{"init_std_router": 0.00932, "norm": "rmsnorm", "norm_eps": 1e-05, "parallel_block": false, "init_std_up": 0.028, "lr": 0.0036, "beta2": 0.99, "final_lr_fraction": 0.0, "batch_tokens": 65536}
Below are experts of layer 5 (counted from 0) of a mixture-of-experts language model. Rows are named gate (a neuron's input weights, with its number), up (a neuron's input weights, with its number), down (a neuron's output weights, with its number) and show model dimensions 160-319. Each number is 500 + 50 x the weight over its row's rms, rounded and kept within 0 to 999. Numbers have three digits each.
Before each expert's rows: a language model's description of what the expert responds to. This comes from a sample of Wikipedia text that the model never trained on.

# expert 10
What it handles: Line breaks and leading pipes that end or start rows in wiki tables and dash lists, e.g. after sports statistics.
gate0:528491536487508492557543500463478442507559471472436531441499571456348472565519553416476404537475473510467457476523480489435523515519449546463435525493558470581479556492484486561534535418486602384553489466578532505575523504493548493475587549480375406496449587517514501537548461429483495509507529505459641490549502548379548451524632572447408485514476545465544508509459494522494498438507441501471493516524493534386480449505596520447577501475498666446512422450446483413449400508534376
up0:548523529483500484549528476513474457488540469455482504415504558458360514536543551403470423524438455529474467494510435499422539498518455559475456539475552497563472539541498461536518576430437639404510499464570518524580495495507569499451586549489371422509444569533526476535543488380427492488474522489458646477544493521380520449518555548437480445513499567502554514482444474560492458458516460478476497431517490542396475497485593518479549481480507659418502412458478454417449384552562372
down0:427490467550471503372535486480522511472453522603542520489457511590551578464499497589508436463533552555506510444574518556455492506569530531623606466537434582480524471459560542497538568456560402466520540535520587426539415542557508537513431465486472568476484461513444566564506489548502563543462559488508537520516578458491456489538539469484541467465552455474563428577525478439442551543514461482492469482507471467543503659417580542541580467518458453512486471532518504444536544413534449
gate1:514423496449502404582595481458473495516482502508417640491514400509562564478547605494521531499533467592516529369526567502488558373531499480524484533582524457514528524457520407454557446542469490505485479418498461540479571521541439481368487568478459538593482430405522533484426478535477586495503521482531565495522504474558499620441457490527501610512496533444535489661551525470476515412479496519457570511498492512566450429606463549452533414545483536504536483514542484493494509457482491
up1:534468489440465496604558508410413557504500540504503636509465477452564588531487598484533602452525443571534523457461559468474471422457503478498505569579488505487488529443471423428545524463467541483443408429498555566515527471516513484410479508443443566518480449428544520504390510494439546537493461484546602469593496458467531584508455443550481641513536540571562487576548482584507516453533510501383553473528512418484531365501436582448503432528469523469505510555546478471506471445490448
down1:624434418588491510505506607512478516457529609498440511541495487478517422548509470445475601530511527471520539471502475562476513519439441493493498502508446568494437468501477379556421422525427527459545473505502484477497468464417525450490474553496469561562584422530478508482507427506497505586454528568513587549547541551464395547506458556427466459505606536423461482453544471636495502512518482597495564497540584448485449429497501529517571446469457504562517546481484506488492273565494476

# expert 44
What it handles: Word-initial R, r, C, Sc, St capitals or lowercase, as in R-ailroad, Puerto R-ico, R-ural District, Sc-otland, r-apper.
gate0:504391531464513575574513511457592452464557500545551519452463444445398443597463592483459540538475547495495527607458530359579569560460450472496436556505484441466558450480592488563489482526496541520399451499450464527576469473629571511504520521569542581438488534565524532558563511421415501595490453529530480439511485511457575540447503467537506498469558497567536517459485464545539486459479452446505500483584442374504424477488547454469569420469492515512454446574457519491525431516523477
up0:543516520565502450420468556495437526572469572448485523529513534493614518420598467496519474550468400546497539355554454561360434446539530468441531447524464512489479490599483506481507518474485492457519522527481574491444529433419530501551512567457454430544511426446486460524474463646607457429515489476586453494539479506508496441579473500515490517505457540476518410546516531485448481527499519539558497466484557602468624531492440535464458580534530474490576495527525549519545589539447515
down0:554551495453519571457547595537409505486478399479440492560515473437471446486603556493561404533463525502550446545520546440440481561538484522532522431497471516479504504600548494568596488472433460465556555497484437390546456484543574429431565538428451528486509507463528443486403468444546538511448511489508496447464471460545563495599445537538457564433474592459512501495502491543507499601486479451492458487522451563399550579430423459488480475529482491530490478581489581504432502436558479
gate1:539475490536642517458537457459501440467595580456535517445538543457550555478533496504507596474488553519529493474523507511553465564411499488498533419551498530497510478515468523546510521502516471495472497545496495607528631491469551598515422555595578495627427525506534438503436455518481547492504453534468548447485484540479476482467504466496481585464415478410583462424617466539518558587427528498552390516518524524493501529473509442474497566466582532597471499537428505541612547489473497
up1:526467486577545554560520501443511477444577550415514521474539562447549507478551477461573517547568539485494487472490447513431508524469566521496489425476441503395467399496491526534394532487579420540494474483576532526504575461511503469454373590490637433587459567451488430561462500560525503440506534604445594504529517590454425505453445425533533568531464480442551531510611503461531538574508498516605471537548558549512507536452540448500513541467583493522479575553487479452549529435486432
down1:537621541491565474487607515369539491430567490483490471466416467468554407446499470465498549589658560513399552526470466549518596414438511450519515460541508409493527485581539515527500493513561591470471518445542550531443463415502488464519468505516534445545492465470408480505488510504479431479383522493515502520531420530489500469413475488531448534538450485519511494517479529550530425517452481564480392472485509572505521539397564468609453511488516504465419472532625597563473424549449463

# expert 59
What it handles: Semicolons in lists, taxonomy text and table keys (Pos = League position; Pld), plus clause links like ", but", ", while", ", they".
gate0:507455545456500460458500470505513471434465386533542428509611559576506501473445550406514467586469520586553547505508553444457428454477466520486467439574570472422570462509509430492514581526555441495489512593492403501460504445540454495389516479487440611573578495440485458502579495617432465509540491530511518512371484503507450604541485515454495530401448523447498473570465558509535510480536614411541568408514515432520530497554474546508529514505417484507499483510529563578516525521479480
up0:545459589494520461506494513530495479490450441584584500563573547573474555493535524425545447554462486610593548463529525471439468460511462503489474455558580495425592491555461365510557547535577491472491531549452471488501487450549518492412494465501418616581587495400493540439512531652448468503507494525500541443372512492523493542573437562461523519443412517476531458554464509553562486492571568427544518461511507418534516492538455551524529520560456479477514537527519501547559502505459508
down0:513403495459486592620456516467476395524486518534598501448515398465523497500539467451640548559480545574528479446512559479491505507407512530477526543471452537499546421511450490541575572477527517472580479478518557517589556487428548515422509528544473502542521433538472465451537570496499508489442496477542354425445563514514453409530516471465453500499445542493525399534485625497483533428514491459486486505543501533502496496488479470542485451534464499423543502452519477498495412600462492
gate1:443520595576503480483544509522443480595528371550585521514501559524510477495431543461594474535453549527514502565463505498513587458474619440494436525478585480572473506441455558493476464477489547502539453475384536560563477394463473535524458410437411500482500523479541491507434400463506464409466493484498490496365455532607599549519562523545532574540517475385550481582462561539479383531504475442440485511487425578566520555539556429444509535519484537468431553531514548546446511479484521
up1:588410433473510492569457492532545475426480634479377463470508428455517505455585468533452506459579475425478478453563518472525422562512366499420520473512417495404504469548508487481547552510490451505512524452606484505470509577539549540413540559562545494539550528489447536513583599541531603549530504518526531522571555454419434444468462508452469429470548515548489525477506450495457571440539570556565507539438544452482417514443473554555535508499521519547572469465491386417516498521483424
down1:432501442622509466517523519437504547498449553441474464469528527588540567459487553451439541475551481456462509524540577458487666496508498574556560496576482536505512403454504501469493563555434558502510527549413579563481504532513455505488465463424579527493478545437435508467555502559479449485536482465486507475546523455516515613462526476421464474488489622430415479519410476480467481541453476513570496440405525417441526503482512461510448533377514448577524387517554537531468495482443432

# expert 40
What it handles: Two-letter syllable pieces inside or starting words, such as ro in abroad and approximately, co in cooperation, Bl, Cro, Mo.
gate1:417518539488538453489434515474481454497486496463456470565411558492604516542425517478503394487495543492506506508488531491579392454427523552495453541446461557422472523450521534485419516454561473482497499582597505518503442509506463491566522495551495466516590486528516556601501464495465523458503578536471482649389439491461529540488510459496494440541496520550555470470497562576486459484518484509475518504475506504448501357675518468484415456550501487448558443403540520504431461545519512
up1:511358473589482512429502548483470578445545491489528529466523502551411470582443530500503552563466523523538472564517554459540606560448487438544504496507479413528494472582435477488586453466525556503495432503443459520543517524456472531562483524548501482487492445490383494443498489422502470473543412472512340416487490541418536461553523547517472431488504526580593526504486489541452590532419479522588495519443421499495496453498497497495489494499482525526370525577497556529584533582489467
down1:512517463559583468481500493479432500536472537443517437513484600509493518509501487538578493531520433511519525461461514433536546485498558469444512431530562503499533538532501523538457553498398407500471475481469494492517537342591450510412474647423548474455503438535555597509485464454431473482458465469513510468521560636433609506533490388529518524570588440499519402483488512520506579573512546370532521539534467431494472570518591491471511516612517507473432453469564525466432489529525493
gate2:487407490470507454409519529382382491532503497552487540468500505448550498530442466513535497484463541577503561560445485437506411507554479485509509476460421480464433445560335484575513522564500490453468513573467468559542483441517643489541457538515494537554497606466390520494438425562513521462527507541512489444456511514491495481554522487476498424562461547462531515478486471569605492486453491552527535505598449578573556488535465501527518488473494503585475393653495540496471425498541632
up2:557552525464527530611491447565578450513539501493470490529528523577494487424613523550446553519423451451532489478589521535469499480461490512506529457497554540557524492452648525515556504453478480521573461433525545489489511519503389481482564476536442456462454421534625482511498580526487520578469480521531601453576508533546511537517480518528499526470507402486452452501530584431375481534525459489525495572400533384480445523465552536447510525480499504401467566404510524505580467424494421
down2:509527513442454477513516487529448552479573413512515500537528510384405532464482507627503491453533482441535486502478527533511470530420584355475526408491471571467506566501536516618595504568389484476537530472524552492520490417537513500437397512401486484557479556478433406534504530468537494543416476566462444491543538517495507482507524593454522534474461520491508600501484513427490442555545481546517402528516451473559540558474484482544462373519483566477545483455562482401382550557468449

# expert 23
What it handles: Word pieces st, ry, ran, che and capital O/St at word starts, as in understand, cryptography, Zambrano, Ernst, Stanley.
gate0:578529437520457423400521531556564485515450544317485514522471476518460493502516525552625473625548524559527517484473627471495495506481505587572511496450523425489503460514466462518568578397462430591494501405532521493470476509639416524465449405516454558406502467494381449582540477418459509525556463434411528469545464543414476484459487418500524544505556540453551525547466506543418611529429382487516435515483565520531538553514398458439440457498553487516581467535534574478458452473492458
up0:617544472536495504507527497536522502526535525411451450450510466453563431407490464517530423484612510540521462538512440495488601517488546543473533513508502461427486466489469551514548408501486485586514520415567468490491453480611414463500514420550509508467489508513420582533483570503506436371534473513484477489557578499390541451429465501549518470514471512417613613463497439524517611542457391513536365503384491573618382443528493547433460533543463494569547515531541546445518571513491442
down0:473549507513464515421541531602490520444440522553445541533448451593343564499526567504483490547378527461490488418480553562560502507563437536533425495420474444509407446581506537496490509505493527510522462509529577509502588551443537494546455504508588544488556490513541518508448509542509547440435516547434532502501585477509499531480630405470527511546439559382659464423435541536509461452499511563496513467525488391402540442479432509495422408522590545527484524431595494546435453458612520
gate1:477468512422578575458433586436479451492527476517410504446474531615486503531572494493463520490544578430527529454466485550553472615443575563526593558486513488580454509497586548561526497478478398483532404585496498517553447423504509564542522507609490496546449558494511451428556616499513579573446441506430527405451547421485528563497482472513592500385513514488506524491525467473525464483536466557574547459415470494497562464495459483451557493526496547507448540478523553493578440545553526
up1:532523541545451486489554438650573504502467496525685527468567532462548557473511482580501501495476438535556514610541529427512488474501429400470446456531474517356495496520473514469461505512498572466449536486502475473392486581448471464526492534430460499394544477503526619478408377501490404542498570464526511514539463540566497403568497499505549480519428501551547504453433533574498553540482507430492543517542525533485428516530538512550440493554507490539558494483425513484454518461455462
down1:523467476494560509467500525497515496428457530455425569468448475544470528614515524579466514494554560572572559538526502533379435534511442588417532421454475531510496498461510440517459475408467444452471502510452482507503539405549530563464410412492513453493500410577490510489512482484531512460547527526607385474555441424486500444518483501516434440587588407497556444426485557501526450515527534462554507479434606586530532479481534514532520438512547518533485501500499612535492534470506470

# expert 36
What it handles: The suffix er ending nouns like boxer, producer, bestseller, plus runs of empty table cells like "|  |" in lists of roles.
gate0:477379478474470518476446524462439424562516557513514495412506454576505389470411520497516509541590509494532604421432503478478502585519492467515564561540431463459453536458698435578463544537472482499561502489545430450533556526443528421421440473417412531494534532460517430391485545431428506505577476574541542417483512440500581430567447463473557535458519495377523557513476485501556550475465477496522475495559392497500515483534493477454403443535447453483467570482477492488607511469485519
up0:407393483488468490472456528454519471470529452453415531516586482503523461508478480481518483525502521520502509450544513522536480442464542551576566518619556433475576548482504488483525541492509397514467544540517518539534384482528488456448518458453480444500479373498566517440535495458496436590571463501470407498533514534385589495453424469518454481514416476491578564451487609568519535533483399608512488496619540526501543523504493503494546505508557531469493477380580563513557505489563476
down0:516482486528387542425461475553506466498460520499556456545480568502569478623440486469328423476534512495490519479546472503439521505432474499521581541507528532584593460446459535462605509591468532555480438546489482490497570558461473505396435502437621535497463518489448475551515436438564505479366513455494482523507477530405530489537518485480429524467539445526428527457439475544531582456478395498579632616507464578521474420477490498513520493459484495499541590484512502528494466476469556
gate1:484512629462428478487639457520547488562473522474442457537474436560520494535512496502572483409516527451502434492501561556471480507484565452594582486543601520535556478546506443525482379466451486505500526547515452552463635512598415437509536464532528507548457496537460509462412569501422478438549397477440491559558410494568545516421468402525530534503563556522530455515444477521501539491509491459572468514411470554489522525557522523526520530542507426397534483579463518436461476551555511
up1:475560586479476511452577473588514555547500524498417481560531361510573506558515474589511523427477486447433430543546520523481549507546513490517615446526519512599558530608491487531496479454446478494492505521514463518474672548537441405510527421522450492578482499547520527485443554507493514458617416474498542495514508501551496514424471423543509523509530558475431454500439530465524441523541474505555487487443534519469488567537495474515527503508492413356449487559478470433489460527579593
down1:559518488498519460510556510546475424440532562552542478493493461479564462491463508552413453608451501463561524465511478483510543521483538466364506531458501431517443502460526533565539548492474487564484513478407541490607406469506536478550533565505545456395502573492473566523484581498389591514452560504500428455494553498487605499535470496537527539526497479474687490555480597580511505511565511537431526484455490502398489504526445507398462418505573590456423532512510556497500441549535486

# expert 0
What it handles: Opening parenthesis tokens, often fused with a capital, as in (S, (C, (M, plus LaTeX braces and backslashes in formulas.
gate0:410522472517461510555371501515491404542515589575496458481496484474513533454487478569462420468444572501516515516464565545402478467515476435526487484436532483454446527427567429530477498549502499430471493447535423426498511440425501474407501476466475552521453464537410577401541628585584486401522517518613540396509549506508410496508451477539601477495491451529516443468481505495541537472479592526502520508507403460437557423504504573504498503546459506491560456500454543468491455419498471
up0:540507539507492444448611439502520571504452416413471530492558544437512501567507456444514548557581401456481500418583476471546488519512496561467537505580497505566580442521474576431473541454513539557526501551474527561523471556512461548560498498575539464481516520428622397528484397411459510528564475452427489597432473485485568441461504496474369507467492524498523598497543564543518439547530444448523504432456625542508427537481468516493516486453541452510462524524518431567575590579509516
down0:485470418502508554563514419456550475501535441478401463501525506556537489486499462451530515508501492499530553498509562495513499463466557454512481548585532519445514438511498546490526601404514548535485534557433513575563452531457499486579534478537543497527566498558423465497498532438484503556408485536538464410552493496486499502500509552491492457523474534460571470500481529447488596409396555438453467507494497544557558592463442508395418464470496600473532454453347565476347480522534428
gate1:469483533488388476524445529504499447449483540476507553440510551563446462478588512598476517572435494571575605463444463481520453438550433438480500369579604533532467532451488470513514565447605517483478476477528432538450471553462537554511515513362497514496538497416496546504519486535495461580539489442540441588539555511499473406501491571508554500514434498504556474543518552503508477506471515550549561481482513525554503425537519546425442560647587485601554580466550425595488451524529525
up1:565497526451507590561570472582492458536527451511537418573546562499574505462433528466466506466457461396418502548475570537486502528472513508415370578412486456461542424521578486492513444576444542467520472473594516462488507371450443464507502476558429483549451506534562507543537579526462539385511552517494512313434504490594428579505548450487487495564563548525502504471591545597470508519487502451461511456466550447463522492541472435529477461457422464485493471565440528523456563445457495
down1:441499482444501511559461473554549538476542422487442463478523463507486496452521558520483561432524491478519523676477485503521467443490479443448441407392496507506548426496511511520503609501566421506458478561527529559468496382486488482506480599612593519461454487520528440407454586495568545453464530509520445478432493368608423530517442502449497402581471567502461634458522473519485583465543449535484501503541574503547415495485472548517350442513512549577475531488484536429493467463523434

# expert 57
What it handles: Word-initial pieces f, ch, v, g, st, p after a space, plus th and le inside words such as 6th, wid-th, co-au-th-or.
gate0:481479479451523494612499487501483589457522463473500616485491558445496472532479483540548486498551540450542521491449436441419537431444481453509548516496590496482454571479505544405497503514476459455608596472646475623494488507502585494498551385407476471551457497435589619540430527579566530561636545573512482504470549497435530504539459556488500510498466431424454520454570446465450565406511473510479457548560445499427455502567472582475467561548591464529533460554511521483490475578488568
up0:529526577552483531423477527528536481536510496533542331486449451564540536361533475499432505484385516493468487511508593569571470461574507512450466492562445461525506444541488435569545444532521572531460461518318543441476450460530450496563464556536456533419541523538487434507554486446457507448435441436512551507558432437604451455522512443541466439454536514579517498534398554540499412594515507476591478434445537516546551520445486402530476504455445503490499534410547470566499575447459520
down0:497524474501421457427515516441557565368570457507499505528601532507458590537475465539565443567496496471460541598495553462559432587468497536590542505503485480523447520487538547540515536450465531453473388449485493572519518520524522530544507465554520440534494534474502417500488505435468594482371454523524518509510518531545455541476536458495470481494440481532544510446553492448498537440457489468587501433472523470481433431570441530450465526528477507501552429476587432567483490522462467
gate1:587467519529493485507592539519494551496524523513561500499475573446407519405454486459528489491499507548527363484498520513468532517469490442489514489466466521480493503389618561554496507446445504504505515514518453559612573496416474389471413567370514425524529522320534463503494444557483475509547484480484502476594535485466506565395443564533518528549394519485402407447507491507491435473448486498425471554458494590511488509528550496547522399533510411453470540468518514483528553437542507
up1:546534510522517501448451449378453487512444445472457499469511435503602557551566473457483585482560431535489515525413396494541536499522480480493520502623523507478496506624412492446449494650535491548558480476505556521422497465504513562520497516552574462548529454670501541517453489460493513500461551481519464506459429489509500476588496495562465463526561481475605505495523492497527544497627396432511559431508440425494488534566542490487522603426597552542549439536491549469479438529437477
down1:474495443496488567493436473618555479476475542548559495444500561443491421551469530430454525431499516473427457508525438486538543535495373543505522528497466515482472395456564490486486450528492464526455553520476448491488538489495453470494530514547560582523502483530466408501445566528376527610466527502471451489480568547547529490521491505506490386487481557538528461467469487625554552434548509444496619447569480481474533518373586498542476564432505463456522471534466519369466616541440562

# expert 38
What it handles: Pieces n, sh, th, Sw, k inside or starting words, often foreign names and transliterations, like Sněž-n-é, hl.n., Th-orsell, nick-n-ame.
gate0:493446486515403491509464519490537422592484416505537487503509470540487491529573490471443476496402567447475425584410460471506503446535535565499451529605490533485415380506564549443489545462527574635527529502427515512499510481395494571483590444480548521434501513424541532506616405646479504520439495491526525559558495512449423483552494467515513432473572455540557406456485534473531561502467541463420514499560436482597480503491437485424524459514511439434481485471535521495492541531363470
up0:458530437503469555611476487511415505348482610504481426555515535510517527547408503585514522517472445569551629446490518460499461510482379452476496508428522494509506440445377410489483514444553462444499559540473490414483405550514491534536535581513376569566543491501517487531431575428533474560500505498568489519487439495451553414467475550439434525471433553531536565525504515507473490487426516577524554537566561564415493506458426558559307523580534542468496582538507484491446456510503563
down0:569463534455549478495446557479408535467486449448587454537532479517489508446590492431466501496581423499580483520507371522543619404539519508415487437382394550510535465423451480530605527478450503513549547511486535442523494526527598449530566463464429523626448479515532579530511584498493521457514564466476498458448502513511470456504564575554535488513396441474548443390651502464500572511552526528418473469470465461517570461571507494514500480484525544551536529482549473522411444509577522
gate1:573421544466523538498423435523490431432519480506456473515441522429582469472445508419561550470405411533442488502433528454488557579633522337535519510435491557472534408467512605480480460553486533513532525479445429459466537532488475476561490481520448496497575489501515536463485511496513504530463578491516592500544503454517390525522422523458456498452489532489490571427552533531561365465529456515452537492432521493427372541506536483530417482495422491433392485441538583594521453550473458
up1:541497488473470513555386461528455402531452527537445476483476486520598426461385468508547484551503362448469480399409614471508578566564514443413550577462497489384548458507533537541422484606466538525517531481477507480463513521481502408509534515496442563479549490416420556508421543444579504497481571573566496495510477415545442521427459496433438506533495543457520514403458494473540482489509514511507477509442535505436464557460512507481460507493346441458439513456518518573483504531562421
down1:508443602548445524534539536498431490505525562493532437526454428519468462503473497432478506480530484409528433542465616491524528489573480547445421494507500494460577532513457524471506440503449527568411487478498600536533389526551502520431483586481408532491474503523523501530527492509465387351557512511566380458501557528428470402483497539458470520467459434500552466466504509409502510443476583551521517472472488544497566454436486424639494503519466411532463547531517527540507459486604505

# expert 48
What it handles: The word the, possessive 's, and his, their, its after verbs or prepositions, as in tied the game, men's.
gate0:582433497516466439534454531513451501580454521510516549498459512518529457476553499437473582533428558521519519500479466427516416465440441557556467491471486519420577601557560542525532476468536538562458471514472470564557487405505473481510437528470530501300503575389525521516534438476479531534496567473479557534613419489597464615495543560535488560511440500570480458468489530520548507598498463455545584472416449515432579535540509575530602482474494566470528440447474574433555406458545472
up0:485566532452548499506546455504433486565505497477479482539509505575522568537452475515531467393515424623471453578572614471486508455512529462463523510555481542591456409439431498438513464500454444464491539479504537540465475529486520480477537418443422529664528459563490520410455515491431546472482464479605500549471529511486540491458488391525474442466473438372515472482498451494490483513462541562519434471476590511542369485471506541530465570504462499485500508540507441604513600477540511
down0:576480541446550540533429502496505500521529558591545417455526486521505449490477485495490417509557466519505462608444549448523557480496501483419457434529378458495457584558588512500459609471501572545461506506456528543543451457517497531532429557577468613433562456505509551406532548498460439547512547555586457452561593487525455523472554502534520556440498519432525570453492521509438507522470432506484415495532508524421565484430556483498467412480496627491490490521531453522391612519483421
gate1:544441443474500496515525495581522455625485550448515661551594505422441482444435514458551470470491507395491553437398492471462518451452511527492529542461441539520434422509540516481496422559521593427562385523457500476475556526448444507445444486434431467459488542375440500490536529447415557504416451452481455525478470571495548612537579441556528521438434562478500456533469561504540559553517374476550500538480417446484492461516544468470460476468403502444553511498507534494485522460478483
up1:450457584499574464500433575415484572444576556561526449482460528578527501527534496495477471488468499558544512536520492553539524554556501483505485481544577450518534539409489457467502527507468348549509490508490534523508409490534523460619476629526479531499514486487521496475392460525579400553540505549598483438557470441550443452520475480482544446533618427508471505573592454469501435535490592523453509506444536527540553457452467515506591516522597605532416531507485520503463425590505539
down1:551544571511556531505561523476581501515496506493486548525531521565472550467498466552546449470549547500474515521477464463517434497480523503496546491503486640473471550491507479528437465470461470433509483430558481483494507477542452485432474474466435509475491514511432515597465475334522536505535470436440397383463473480565486566559424496615538507449325417540510444445505438526459511479543426432554536557574487503527460442539414524558502569522507564473503472495552538461450513527476557

# expert 42
What it handles: Single digits, mostly 3, 4, 5, standing alone in tables, scores, codes and decimals, such as IUCN 3.1, UTC+3:30, Line 5.
gate0:396536530507435438543521471531447471464470385483605525514532417471485495445486507417530560460407513501431478454448452516491567528523427459524495410570617524510495567488507539407507564474403482494501421515389524509490505480442473510518477533461488481584503472455574420490521497501444583470541503445545460453498510519491480547489433499536487506454486525572471413526575485502475448550508445528436560398543447507452581582393395574478435493477573433440428503511514555522464423477453484
up0:496414448513363491489558506584476600472405526482446473468499521488472467561529510535509470452509576451517460564456506488458503500488534526526451607509508534493429416476495508507451438483528532422509503508501419432467486498563570476473526404543508473382455476583511511566552519429508409415367506557482425536478519534414565515487475517435557502566570502514486574498427554524582504454596515502442464583469554581483461430601512462535507488537502472504521512506488520509513491521527522
down0:607540475504547544504475481531481440507531537531519508509458378437550491550396504543484452467454506533450501531473433445480422480561580473488508471540464425449525527579530476428567554435620584462497485390483482477506482497492536459455469571584431526421511476493448541560512540496536461553563593483485496474436469501509515574591495444419460485460492536581451490468495445504573499437473473494523581468538460502584513422447601565564556467508444536545518505479520606513578540481539535
gate1:571504538517499442511478475418489490499504556503505504484526446459500505486652509438584550434485543520451545538511581522535530441598500617480588547469502353594566467489544477478523419465416478528511393545421505458432529469482454529532458541553500525433576496488445451478498558493598549491591407501583526453578455473472500519525494612473489441441504423442564430602501532501551429501486454553538466491544469430518503564513525455513562567493565492377552463506453452435474499481463509
up1:527444496487500496475460463573558514561493582454536555521551468472424484403489477501487568470541545465460489584539510476531541397600512548420479534524479502530482562443482518481544481481511490528429412498508513531537481518500524513451441492468505461538530565484473474560481517494494490506565453589512424539527514482520462604559578579515593542534454481494499403540557556543492444405451525515506497518623442454528432446488457474472657487509506444464474477489618520398448429447436519
down1:554454534554503461503371570492403414526434491542550672483409465520494507535522508566464540583514403504487512491505437490446420463451490488399578526457461552396451516463528599490480522501517545439573515489480507522476498512437473463454416480509537523498524466408406510555513572525537562514520498460494528559415482578461518423505442493494454498572540495605494477455514474539525469507555480489572515487487569402479537470483528511496519519513522512441446523516448460574513454523514491

# expert 51
What it handles: The first digit 1 or 2 starting a four-digit year after in, from, commas or table pipes, as in 1985, 1947, 2023.
gate0:463555472498499475464510403474471427514487475456544486474505492398542538510548449444523440616536509574478496457448506502452433477478489533446573481421499441673464518551499604504588523559462374522541431496524461539569582399474469500576548577371547582578432518471482454514555426554513577542536541428478518551496458522557618444545441560537480535458472448480494481557572542417413446613504492460521492595508504384511518535443493530503441511577536503438493493507509480565511602531487461
up0:535507506522505484484532544525492406540413436393497508492535455498506609466489519461599538548482432583418435427466532513421497602480499541416547483459475437591533545620479572469537495543455520506475410492536430527536595397512510542519529601399545579485448468464464403555493430440574513495649552485480398516453480502509570488513420533480465510442464522525471414575501561456455435552555418404585483533583573400436523511424514544543510505557500558420561487508475489512563588522503490
down0:576446519551488390529479499555488511426488518329477488538484519448480509592547580546531441444456446475518518475469523542416496545463553503450497530422437541533554408424487583550480531484448513490515490548508419495539580528440441531551604421508517424543513501490482571447577526582430521450550590441418515479535548454516485545540553483513493503495518492461558423449575525421489564498515509532462553465528605458502526529489516610574578560521493540470526506455504477490550484437503462
gate1:477531479433492528376510536534516395527465433506465501516507539496473541507578537453546490564450517464523456520473553462520494396437482424505460516483603473546550512493576510549540429408411535594416471505479487511514479487568407499505483431459469461561527548457619409393525484548463501599522534449442548561489469452487515540499484467534519453509536503535460494541440441580460483578452499432631489466431496545466479496536512494495548456445538546530470461503478584464534555482527524
up1:417472479481462514475584559507525427522496475542463479460509450496540551527593532449411512448631522448547489493492626496502461516354553516567526621525563583448494564430445537541476508486579561483503501506489543435579413514504499504594481539516462500563504469546532462553521435502486527552410480521428446513452385424554545532463510395518562548538490490524485551527353497513490517519503534476506538463477525565592504441508523607554556493493618422482502468572493479522533510551503496
down1:514531570578500535444436525510510487536453422476579504556532466465542451410515525407437496516421516479516430496525431476502501471466490512465566536479471430515453553533564470534504577508384497518476501528470471535427489417469479517556522500565463530460482481577464424441504462496464496478556511534522544533479491627594432560424571438561526441487471444505400456567458493606512406442486507522449534461472537564524459505513425595507612533537552561497452429576485503526457495498419526